{
  "d_model": 256,
  "normalize_top_k": true,
  "optimizer": "soap_variant",
  "lr": 0.00334
}
Below are experts of layer 4 (counted from 0) of a mixture-of-experts language model. Rows are named router (the router's row for the expert), gate (a neuron's input weights, with its number), up (a neuron's input weights, with its number) and show model dimensions 0-255. Each number is 50 + 10 x the weight over its row's rms, rounded and kept within 0 to 99.
Before each expert's rows: "comes after" lists some tokens at least twice as common just before its tokens as in all text. This comes from a sample of Wikipedia text that the model never trained on. Tokens count by the router's weight.

# expert 11
comes after: "\n", " |\n", ".\n\n", ")\n", "0", ")"
router:67 17 59 46 34 48 60 48 59 63 45 63 61 36 47 20 37 59 57 68 53 34 56 53 38 57 58 32 60 38 45 45 50 45 52 63 56 54 53 39 48 62 61 45 49 47 47 38 68 54 41 64 44 27 54 52 59 54 51 62 47 39 48 66 50 42 36 51 44 46 48 52 41 44 59 44 31 29 32 47 68 49 48 37 39 44 48 37 47 61 52 51 47 52 35 41 46 42 52 55 53 42 52 33 70 33 57 56 66 50 63 42 47 50 60 63 56 58 57 46 51 42 54 29 46 56 58 42 47 56 44 59 57 65 47 56 41 57 45 53 55 58 42 67 63 47 40 49 45 63 49 39 53 53 51 53 59 56 57 59 26 43 57 30 62 37 65 48 38 68 48 48 66 57 52 63 62 76 45 60 41 46 50 46 46 47 39 50 58 37 54 56 21 51 44 39 53 51 65 63 57 54 32 51 45 31 50 61 47 38 36 33 62 51 46 61 51 53 60 46 48 56 55 48 52 51 55 63 64 62 52 58 49 54 63 59 32 61 45 44 49 60 59 64 57 38 50 52 40 62 50 53 56 56 62 53
gate2:53 54 60 41 51 48 56 49 31 47 44 41 35 69 60 56 61 60 47 45 36 54 50 57 54 72 49 46 33 68 47 48 42 43 64 54 66 39 33 36 60 51 52 47 36 54 40 38 52 53 55 38 70 50 27 51 23 47 47 51 48 48 54 60 42 39 38 50 52 80 56 52 33 50 43 35 55 56 38 59 49 57 54 56 70 31 29 51 60 53 51 45 39 64 57 45 43 37 46 53 66 55 44 45 47 48 50 49 33 46 24 52 63 39 55 46 47 38 48 64 33 43 51 54 58 50 32 30 49 50 40 53 36 40 61 59 54 50 31 54 38 42 55 43 37 53 42 56 62 35 37 47 38 40 35 20 23 50 41 43 50 48 55 55 61 53 52 48 45 33 47 45 49 49 58 58 49 64 46 52 48 69 51 54 58 49 62 43 32 44 44 33 60 61 50 51 66 48 45 50 58 52 46 47 46 56 62 48 52 50 48 41 35 56 58 37 42 49 57 56 61 54 29 61 48 46 56 47 43 49 50 46 70 38 56 47 60 50 55 39 56 52 29 48 48 54 41 53 49 42 49 44 27 42 62 60
up2:42 49 50 36 47 47 59 53 37 54 51 51 35 65 50 52 65 62 48 42 30 54 43 62 58 78 48 44 45 68 50 44 38 45 64 53 64 44 42 41 60 52 52 47 41 53 52 38 59 59 48 48 63 55 28 44 25 45 53 57 36 39 47 70 46 37 46 64 48 63 54 48 40 52 33 37 56 55 48 63 58 55 59 61 63 48 32 42 61 47 59 37 59 70 51 50 39 51 41 47 58 60 62 41 57 46 55 51 33 51 37 47 66 41 49 46 51 39 42 70 52 33 40 56 50 52 35 29 53 56 27 68 33 57 57 53 46 43 33 49 43 40 56 51 44 47 47 36 71 34 28 49 40 48 40 26 27 51 41 45 50 49 61 57 69 56 49 62 45 41 46 49 59 58 45 45 50 70 50 57 45 67 54 57 53 48 55 48 37 45 39 17 49 70 45 52 54 48 45 54 54 54 34 40 46 54 68 52 49 52 38 39 42 63 46 38 47 48 50 49 53 61 38 56 54 39 56 50 38 42 51 46 66 33 55 47 54 58 53 44 50 43 28 45 53 52 40 53 47 50 43 48 38 38 64 60

# expert 0
comes after: " ", "19", "20", " (", "18", "–"
router:53 31 49 44 48 52 58 59 54 62 35 51 62 32 51 33 61 54 63 78 41 45 39 58 57 39 44 32 39 50 45 54 57 59 45 59 40 64 37 61 42 66 56 45 51 45 46 44 68 57 43 56 58 29 48 42 54 53 56 49 58 33 44 59 58 58 41 41 38 50 44 52 38 60 63 48 44 41 61 47 71 56 53 29 47 49 59 53 49 50 61 56 51 39 48 43 54 51 65 49 54 40 46 40 68 36 61 63 55 47 48 42 38 46 66 51 52 66 49 39 62 57 61 30 38 64 61 45 61 48 56 44 57 54 43 58 55 53 40 32 50 58 45 68 65 44 52 62 29 64 45 35 59 46 57 59 62 49 51 55 25 40 59 33 50 54 60 32 40 53 52 43 65 60 43 48 56 51 43 67 50 37 44 40 42 48 43 43 55 49 49 55 41 52 52 45 50 55 57 68 58 66 49 46 39 35 71 66 34 42 29 43 49 68 63 53 49 50 53 41 26 58 58 56 68 51 53 49 54 56 59 51 42 49 67 46 31 60 45 43 43 59 59 41 64 37 60 32 39 47 50 51 68 43 65 51
gate0:52 47 63 49 59 36 38 45 35 43 62 45 62 70 39 47 46 48 61 41 61 41 70 55 46 55 41 42 78 54 59 27 52 42 50 57 48 64 42 30 54 53 49 47 61 42 50 57 42 51 76 61 43 60 67 51 53 49 58 55 42 59 57 45 46 41 44 61 50 40 60 56 52 40 46 55 50 69 60 61 41 55 42 52 57 46 53 50 68 49 42 53 51 66 61 64 45 54 55 48 66 50 52 41 44 65 54 48 47 34 57 55 56 39 27 37 38 42 44 64 56 59 54 50 50 46 35 58 51 33 45 38 50 56 57 42 22 43 53 57 26 43 42 56 55 62 58 38 32 26 68 59 36 52 51 41 42 36 52 43 67 58 31 53 46 46 47 34 44 53 55 44 32 42 61 53 54 48 33 52 50 51 48 51 41 48 61 37 58 58 65 45 42 48 57 49 60 48 54 38 36 58 48 59 43 39 70 39 51 47 60 58 65 35 51 43 56 50 45 46 67 37 43 57 43 50 46 49 50 36 43 20 48 34 54 54 70 49 60 62 58 58 53 60 47 64 43 36 29 52 52 49 48 34 44 57
up0:53 39 61 45 66 45 51 53 23 56 63 53 56 66 49 42 45 51 72 39 58 39 70 51 47 49 44 45 74 57 56 27 58 48 45 56 37 54 33 30 53 56 42 46 59 42 56 65 48 45 73 64 49 52 62 52 45 40 57 49 51 55 56 53 59 28 47 56 61 35 57 51 56 59 53 53 47 74 62 61 45 55 48 40 60 46 38 43 55 43 45 57 46 65 61 62 44 62 55 34 83 57 61 52 53 60 70 52 54 46 63 59 65 37 37 35 34 44 41 60 66 52 62 41 48 52 39 47 53 34 40 46 42 56 60 50 32 42 54 54 35 53 46 52 54 50 61 37 39 39 64 60 37 47 49 43 41 45 59 52 69 63 28 39 51 52 48 45 48 50 57 40 26 53 63 46 56 40 42 40 48 47 49 43 46 46 63 46 58 60 55 41 41 50 64 45 59 47 49 39 35 57 58 64 59 55 55 47 58 63 57 59 54 46 49 42 40 55 52 46 65 37 49 49 49 42 42 46 44 39 47 28 52 42 48 42 74 50 54 61 53 51 51 62 46 61 45 35 30 49 62 48 42 40 52 67

# expert 8
comes after: " |", " ", "|", " (", ";", "1"
router:42 31 47 39 58 51 62 66 54 61 41 70 69 32 38 56 42 57 71 62 41 43 41 50 56 35 55 47 46 60 52 51 58 46 55 58 57 61 49 58 39 59 56 52 56 53 50 40 72 56 38 47 50 42 55 47 43 51 58 41 53 41 38 65 58 45 41 34 38 67 48 52 45 60 57 55 46 46 47 39 70 52 50 32 47 50 56 47 48 61 58 60 45 48 70 39 51 40 53 56 71 36 38 40 63 53 51 69 50 51 56 41 48 38 43 53 55 68 38 44 56 65 57 29 38 46 66 52 44 52 56 46 64 55 55 62 64 52 47 45 40 56 47 54 64 42 47 52 39 62 53 31 53 48 60 56 59 49 51 46 36 61 60 20 52 62 53 45 33 53 50 52 60 43 45 43 52 44 61 57 54 46 55 36 45 61 39 59 56 55 50 54 41 34 45 56 50 58 59 58 59 59 59 37 39 58 71 62 49 59 36 43 51 59 63 51 43 64 40 32 39 66 51 43 74 48 62 56 35 50 57 52 42 54 60 35 28 53 47 58 59 57 58 34 76 35 52 41 40 38 48 48 66 32 70 47
gate2:34 58 60 50 51 55 44 46 49 52 52 60 70 44 44 30 53 44 32 61 29 38 55 39 36 50 58 47 49 48 76 70 57 46 62 62 47 47 52 32 52 49 40 64 51 54 72 46 44 49 53 39 20 44 27 57 34 55 55 48 55 46 57 60 54 48 54 35 37 60 48 47 50 47 50 46 48 52 37 62 47 65 51 58 62 60 66 64 35 32 61 60 34 37 59 50 37 36 31 63 32 50 51 52 41 51 55 45 39 41 59 47 47 66 34 59 50 50 51 49 38 63 61 49 62 32 58 67 41 58 53 44 50 59 47 64 62 52 66 61 49 57 55 54 46 40 49 40 65 47 68 63 48 63 47 42 42 44 39 47 71 53 55 62 62 44 54 62 69 36 54 58 54 43 53 39 45 69 32 45 40 63 48 51 59 43 52 55 32 40 50 64 63 35 34 55 46 52 38 41 57 49 41 59 52 29 30 43 64 44 33 49 39 50 52 52 48 45 50 56 52 46 51 65 41 47 54 62 46 42 55 44 64 62 54 44 50 38 57 48 47 55 53 62 43 64 55 54 33 39 41 38 42 51 49 56
up2:36 54 63 50 48 53 44 47 46 57 49 57 55 33 37 46 60 52 41 52 32 41 55 39 52 48 54 54 43 58 80 62 59 46 62 58 44 41 62 42 44 53 40 48 59 57 73 53 56 47 56 47 33 37 26 52 28 48 54 50 66 62 61 54 56 48 57 41 45 66 48 43 50 34 51 52 54 52 41 55 44 78 48 49 61 57 58 64 35 33 41 55 41 44 57 57 41 39 43 58 29 54 46 53 32 53 45 33 45 44 57 43 48 61 54 55 38 46 47 36 38 52 70 47 62 29 54 58 46 61 55 41 58 55 55 75 62 49 66 72 45 60 50 51 47 44 43 41 62 52 70 64 48 60 49 42 49 55 48 47 72 63 38 49 68 42 48 63 75 36 49 59 56 44 47 37 42 66 36 50 44 73 51 55 55 46 59 52 30 41 51 67 57 31 40 52 39 48 28 46 49 48 43 56 46 39 29 33 55 53 41 41 33 54 50 52 44 42 51 58 47 50 54 61 43 47 49 59 51 44 57 44 57 67 58 47 56 36 62 48 50 59 51 60 42 64 50 49 39 44 33 43 42 54 55 57